{
  "d_expert": 80,
  "d_shared_expert": 0,
  "router_score": "softmax",
  "balance_loss": 0.012,
  "balance_bias": false,
  "vocab_size": 8192,
  "lr": 0.00851
}
Below are experts of layer 5 (counted from 0) of a mixture-of-experts language model. Rows are named router (the router's row for the expert), gate (a neuron's input weights, with its number), up (a neuron's input weights, with its number) and show model dimensions 0-191. Each number is 500 + 50 x the weight over its row's rms, rounded and kept within 0 to 999. Numbers have three digits each.
Before each expert's rows: a language model's description of what the expert responds to; "gets" lists some tokens that make up at least twice as much of what it gets as of all text. This comes from a sample of Wikipedia text that the model never trained on. Tokens count by the router's weight.

# expert 48
What it handles: Colons after field names, table pipes mid-row, semicolons, equals and math operators, e.g. PubChem CID:, Big Sky |.
gets: ":", " |", "=", "-", ";", " –"
router:518472503449554473428504555477480491432558467540447509412503426468465426490424476436452561534509479527473620570447428561609435500466472488487460595550538460493527503472581562470493482516471458515480435551609496531495511431417550545498493471409573452581475525392478452459430510560489570494516380571505527459445446520521538592517441555533398537612508512591534614402539429503477438523465497472495440507476504553470414551523471454491502518491513513573473513484541483594448529564470489475537502492424516518516400493587497523401455452503484531457486465554544588458557569507461490451
gate1:556526485486473505505518534598581514514532428452490521482456527496575501532587489560500491416495614518507558523430366552426521484475494484474567448537415456461494431441520508441483562458484433481494613493448396483547524520510607487510528614407476546445474461533462416492482569463485494535393486543535618424510457599545438474479537526507392560541461486496518619517425475499508535509430517482486376471505532536501470496523598452453578466492511469480526542496507537387556406521564498449464537558591536470490518448505534503484515610492565522549450488499561471515455483532500452561
up1:510567460421534455482621542495467516467414533498534518496515334517490491458525500589489501512508523517552446458527477447473502566494505498546433478499602478412498439560544525454499504360474516586535572504466517486497457501491469501506488431446480521481482536624534558518530453550440501454504572420533447570504506657508487418476534581466553483508537507476493439462532444440452464544471381444580497483533541530535545514554491543433409501331531428475535474495569523521537493513417521551510520461591580469510462530492557556584495487479520465565531571428522435527580558561472515489

# expert 11
What it handles: Noun-forming suffixes completing a word after its stem, such as -ation, -ment, -ion, -ity, -ism, as in Environment, alienation.
gets: "ation", "ion", "ment", "tion", "ity", "ance"
router:537401512441529522465590543555516495559478518535475506456549469521515437594541482507561575525488417487621527451598579482570417521468556467451436500491483444455464509518541461591491512516517493537456489440416510517486498570508521459542505588428535419495620518477503442524465447431485424396507543584530520556457511537455514507502541511482552485399534490526538563485561462590579545449382397462614480425488442532505490522448561560555490500494589475510519499548555503495477546460462598521602485461538503417568484517436525466474493475561513472495464419544445424519402525487584429532
gate0:537496571485513539508560527574496481472519527413638511483543427493513460437538479570585482531480467645564498521510594543488496502492382470433506499560506445466459512543487576424484533456356436466575542461583508534480473498500542546477582459553529573577505446605503530458431423534475530497558486492491576484513609504483503473572496546478634485501510503482531433627552499419454428488521509504495439461497466567510443425506452584597476486451398485494537515459447500494481467486417535470476396481450552497479496498507444510523431493461508523491518460500401467501460547480598442444
up0:494422497577480460448502478549483506564529482573439484473403617575547620525511515413460474513509501449453490458489465481463484504448516518568509388493547512544512512482497497477508537506549513566510515527374409426497491440436482411517398525494532483468499526407519480491535545440496469535385476534537459481605459457547471459463479463521419526558450515589543511374462493585560469521484478431527463452562596485491503454482557446447512499551573493499520501517516511451531511538541473477484545590511482528560463477457505527472443651583544430515475461541588448478581568597429562619

# expert 22
What it handles: Indefinite articles a, an, A and sometimes The starting a noun phrase, plus stray capital A as in A.D. or N/A.
gets: " a", " A", " an", "A", " The", " An"
router:495498591534499565536439560557519507514459489431473466479550517502439508441487449430465420574555469422542440513507493545513472449507524381543472553541466537566534445454514610441446411560574510514564572600586485395512495499557450455530475599548611431506474514521554541523496572517504507530502409475517522422513542500553573412505360573532463439611548454495473420507483503571528501456463526592563432562500499550506465498530492482446517505463455471450458501507398573469555480470534457507495463497490509449504527598424447443524429502493481567408577457568455433508518538487434491461
gate0:523558451550511470377476580365433493447445508484558493582460509433644494548538534485514499500495535498468482301483531553491564513582536491588483520453518544631527462504507509563503444522453471561464475495493503479573472476443503546491500554430480492479530460594521559452505429523575458569446412546578566526481553509469510518510445432477408506569500477484556479461524504443499425441535539501540452511445485464531443436447433542525507482386478440553457517530562473496542491449513501542487548433492433409433494572504492488532578553409543503516466550499465510440460498605560471568
up0:489530527540481354443487563502488484501497522513474452512434530525508581524558503487539486475522559470451496498486420531619469551518371567460458520503520549521412505475475528599489469564475563495504486556557452486509474595517394500484483454537516524487528511550541528448536526453515474542587465532424504544467623458481512612432517504480384480553560453594527489389477474591560487462521494490465458591470514536520428463504482491434522489443519552493491420618499440452644478451560502497548531430500523429479504435472510425563554450455497431415470453514494478491575457532548530642

# expert 26
What it handles: Line-initial hyphens in bulleted stat lists and pipes starting table rows, plus en dashes, minus, plus and times signs.
gets: "-", "|", "–", "/", " +", "−"
router:517501423494536486481536450435434524497403403530490405544506480445506435460455492566461497529489454570460560435580552484593520449492522532536419578482533598428562434477480546580476530569527525520582449525614509418570395538502522478501563537435526495486543557496460537485474564526446520487504450464458558528490521464419511455528425498503532572505522410402484609476580535522517369494447493497457577573486546453493538540529528536454529483505525441531536474475422496394504457442444494507566457459417477548533463573526459454446442494427476475439565433394506472524540512396441459540
gate1:501496452536408505595518543447493510449553604602552516512566462519528407471494509420495533383466466571523484492543466440477495533642485504475485499603509478490500501418409460497496497516566481564456518452562469544533531496537507460536493476464476495555562511541537458539598450429532483537502486660460390493524574480460443481482507431457537447501492519461445475585417568502479460518536514453456499556425441484520461620478515523484420504578493523532560471432560485408448509510394491555539532572562389514488459551553493499541491606463528524468556538532564436563463460488424419491
up1:520490478544497567515427433485507514478554547556422547511506535476571474435541510436514567596483347478447446474412584517491472501407417529348389550545479582442475498540609526355503465503445532536488479519494575503505589490573519495459574518398543519443536455489496539495531556533546496469495504474459571551549552561460502432513517565438495582483522509432544520445522562526506526590469582534437417469475488523519438548485544496485394488437498474405484541435524531477497559462467458448506490464486544457514405492559494527430570586567500507494497548537514533439535502457503474588

# expert 63
What it handles: Digits and decimal points inside years and vote counts in election tables, and first pieces of names in comma-separated lists such as Sujatha, Suman.
gets: "9", ".", "1", "2", "0", "6"
router:509566484474556546535433536493472452547492526518439401381506404504440423455556458465417557500514576424394552433511545572546564435504512508502442508528471535548519431472504543444497538486572532397484593429563449528439533476497400437480472553498529458508489545405495507467492545503449511461539538518454550530452502502542452348450484578523470482510535443568483530510534500608473537538459510533395525580451410525453582554551528494546508575462482502552500508447414477534518516569549565515588507482516512496501540568451538465519568557573494479459429485565509523455489603418413585471
gate1:486476495500409470576529552462472533442573450561569479535553510558422511622531511533491444433508568474522486578516553447577538553581541523532445449512381446506492544542495564474487518452489534484546465476441412440513460525460448415509573478521499467457592537557500476516585583490533513488562390434428481458491538514424423429494538551526546540508477444456453494439504516442445587513493624552472579517552542569509504454532456523435384496488547492454573561487538444465446481530534523349540466529528528469445454521494434483522552544554491461527523401588525516541521502395442507568
up1:533463517500463402450567438483506533450458606528527481489462557548475528501376484562519541602477450508564501589503510427488536534452565469495527522590512468404534431466462582415509528626490508421423526534455556418484484533546447549514497506516551537475434558419558575499478538565498490598448537463562547447481495501448453508575542394508425484574559535513538439487578498486506525507551505518475549554446436470535476491535514498475445487431477474463392487522543463437483500490455445507453553515569432536565479422518353445566568491481490541543517418447546461455526429389476429483

# expert 28
What it handles: Short consonant-vowel pieces and accented vowels inside foreign or transliterated names, e.g. Matt-hi-as, P-hi Kappa, X-u, R-iya-dh.
gets: "hi", "ki", "ga", "ba", "hu", "pi"
router:482524489508577547522463603547450520503563559542475435537532393387518541399518466543419512410557509565459420505438554541457467512506516520483559597451482373486420469513543555486498552529444458473593477431516511517415520483495427461514498448476437495456499535497553464507490442586568470504521515490413527519582533470504457508477464432557568415493356491523491531453545517538480537516541524450492576537499484485505496520575461517508444484502420449393458620542461435450518520539473497539437528491495596541508529486520560542372503506441493459458458432532498536410599436495441514390
gate1:503486523551515489507506437565539485500444498505448542535462503479463529463579504488458446485499469510518525485483516555539438576537483417530441478516603485465445462462447497411487492473493495497584454426535404465520434504551660612483401480483455483489503501496455487560486525549495569468532479500483543503514584488598508544460453514498552512569505520438527570421527558543461423402475525479550454545549500532491519528517492472440541504475460557479510515531564538489321515626581489540578548510397536411463476565396554573524383426541463489445509581497496580436480585478511508386
up1:515500475463484513461449449500376508519511473516481520588478455425570518569422482512510490483504451430506471515508472512444484536469487475379442537471496542529564548518499549505541537488496416469436545453523507515448520531406471453502598468569443477536468480457490541491491512579502496464597435540432469581491433490517494531476514463496479538489540427519644593433532483571568470515519484558549474496489526561475495516538608549571524543542429518551535536524502514652403489480592501512560400487449439583518444547472518365512592444442429480471518472565561543458542564392486628461

# expert 45
What it handles: Closing parentheses, often with a comma or semicolon, ending date ranges or years, as in (born May 2, 1969), (2019), (1927 – 2015).
gets: ")", ",", "),", ");", ";", " –"
router:485453473498507558451501505477548493447621426477609556455449567511403505544535472573493443429555463562521419526551504484487540472458499518493523497486499481570435557600498470435508432568548540555530509561592489443534478542477472540460439428522524553466579524437508505540600555536525473561502451519470538482439469428528498475512417505505483562547543450554551510506464448456433572509488523457413524497459535508477524519341524516365438469535545553546513459465595563411520387466517491417527448626456509524429434481514436527466474518507544542437458411526559507442445495511592437530
gate1:500534557488565660476475495490441500510482524538491481565431444580468588451546497463530467526495450543479549497399504473515543589360435463510512495489507480484533546526504450454522485481450504573540503490413554527517491561441437585490450510467429519524390609502521589537442560598504471504508576463510421578512517581463495474491496502406476531471512484482376473531534439480539460456478527536515476548501532476500557522560490490428531498471502483471631515571419487569523589572431494505481387455526525413507493623535537461550542500433494473452484367455519482556534507485389506472
up1:463472516484594465536595452507522487529533584560464540484466366549486435547541475521531538517514536472470396445604558465503533537587627529458540480429567530547545460451447500586483396448489472411505410419544439515489439516527530488487449552506457512467566486515444560509506565476498441429370422509514451443447461541606548541464514505578479517530487531539523505595509539414436485487487560559494547433503454498521473499505456555555413501530461446520456509511486505538423436558580501408542576453493512541555477449533373524546419539569498508522546500502471476406508428491546446529

# expert 60
What it handles: Hyphen bullets and table pipes at the start of a line, in name lists, bibliographies, infoboxes and tables.
gets: "-", "|", "–", "†"
router:447499495486522451471535473494482531536428405544460475544502549500471548501425516613436500484486488563425479538516429533555530503459562481541509589493559503427495420477519577502472543597504545605457383542585509406525458497527514512472577486434537560497523536514387551490423478492461526496540430443484549494528534455515498464523440491478460516484549526437524579419555563474534429481442429527456499559442558469501490502520508526420439483482546476539489464532483482484550393384417461507583466515457490551546503512602435440547375483452453457423516438421554427434558587406473419565
gate1:531645444576525554479458574455465517475489548470490500575548477470445444471593494543542480461534527449494520397507513527452539440494618519561614481505484478629521496578492564530483472468398431527572526466532468480475639483481415500573446540526485535439474438466526491506441433515482503502499516509432417564499550541499458446432573529448477468499532397580526549532553473491556414527527483384571364616474526396499475539498493467515525513549499438494566475443403546503521479442544529523559536514455516514408526543536504582478512459505519454520482538448477521463413435514511515510
up1:525613473521515492494471562405481503574463594503444516557511526517465472543562508443514489483486472359468509442561479470497543478528622536590559465456504478615418461547457538556486451460476503535574555508534546473479584517489374592542455578518531570489454420546544462529516361438457516446488562488447392593506542492568509447455541514494469410530516434563481513463517438462537445514480562416573400494480537455519521510470474490518589478557498503506559488386457530474550477424457456513541549562474531495497550501558458456505495472559501502457548522426463497463381453509582517547

# expert 40
What it handles: Opening and closing quotation marks around titles and speech, also periods and apostrophes, e.g. "Real Friends", too small," and ".
gets: "\"", " \"", ".", ".\"", "\",", "\"."
router:486484376440533489558437516565411465560575469424581459481458471568515464480430475586510425506495447468532482490537462568601413427467490488480498427588496559513516517474441540478468497555446541456485472652499503469461462412494572461524548401524544554576524558489558493496508496501552448503534598428472494521439439479546476511479461537529480460450561539553562560582508554564536552548528477474540503585476518537484527531508514558568443496404451530540581487404520549595475505490469438439528552530482538539499534574535380443450482500558451591412557481527611460490509467556547465533
gate1:481466614539470431531448395619559512407530538471552491520403472468468604475465498557509468453474531547450517555450417499482458555526490526450481608510525519472541433519433425498535514513551467411540474470514503469534464467479489516548488447526423560557500530439553577575598511577536471351380447609438470447512503503425413492441548546553417547526525487569612560521533583517527522524501465503521531540498488465505538508515517481491643480509479524546488532477549532510561433440389493580516501465524451555504495529498524550567453495573528442572473454485533475427555439476495492485
up1:509583405513486595478502596372458468575404491601455541491601504494519441516506501486513523504505545457544429426485541454551499468589486510497468417488447519512546458518593528533462520471460500504500522512514461511540467528539532529457484544448619469423479470533445452418443513393454487582556558409587567518557504512573588444543467502459537525466448497452459492423488409586482484457538499474510455470526486497463468464488537573511409517504539470482492485574430469521460569530625480427433542574456508370477495548552459437416576489472520474471501506622515545567497586487519472465

# expert 4
What it handles: Closing brackets and parentheses ending a parenthetical, often after numbers or years, e.g. (2), (1969), (0.35%), or curly braces.
gets: ")", "\"", "),", "}", "]", ");"
router:434511420458507572507400570511496451548534416541499493411457416533408439447515443499450461522574465485469466486539570552499567407444455495481462401504507418529448548483522543444465465563560548483477542456564560539501499539427530540528479529614548573505480566466548499607466532497483446437522512433449569469445458553493431410432463564622405497515525461582540533553519518487495587520429556461486550592508495604452533590500465527481506560492465543515493451397469554548467450570562535488547489489585427488442531521477450495496504573551567508408502508569533468436530535474526510541
gate0:544345479523495426501507643534472535503434489564500520517420470450397528521500527478562538620492536550535532544462476412471489544618642499442480521444430493482468580451513472515478556440509498544472509516475535502392549572489429560467534389455506435496442505519480475509501593484541475496514519529473478496446523440448478534475527505575542427518513493477526441476474463560526460496588602558578510534493432491503512521501386515477487470551527485533433526441600503518546510537430487532535423475568423500623582448519602484526474456409525482492434473503453455537579434449471499545
up0:501618487466549545538470492351480480445370423499550484459506450528618500561556467517442584505503511481490458542625480503589508472532452536577510507391494464486514495564583509522475594467466487494552503483470456557461465511397547412538443570624494526564548511448545448509437476500438529535464541365502507583450501616439436454474579541497556500546465521429520568514493430536500461481489526432510441502514574488498461518479534507392522524445475522514469466432572603498481511558499520459507560530415576498478506503427508534511529505488506482505470538437597511501412486579504527476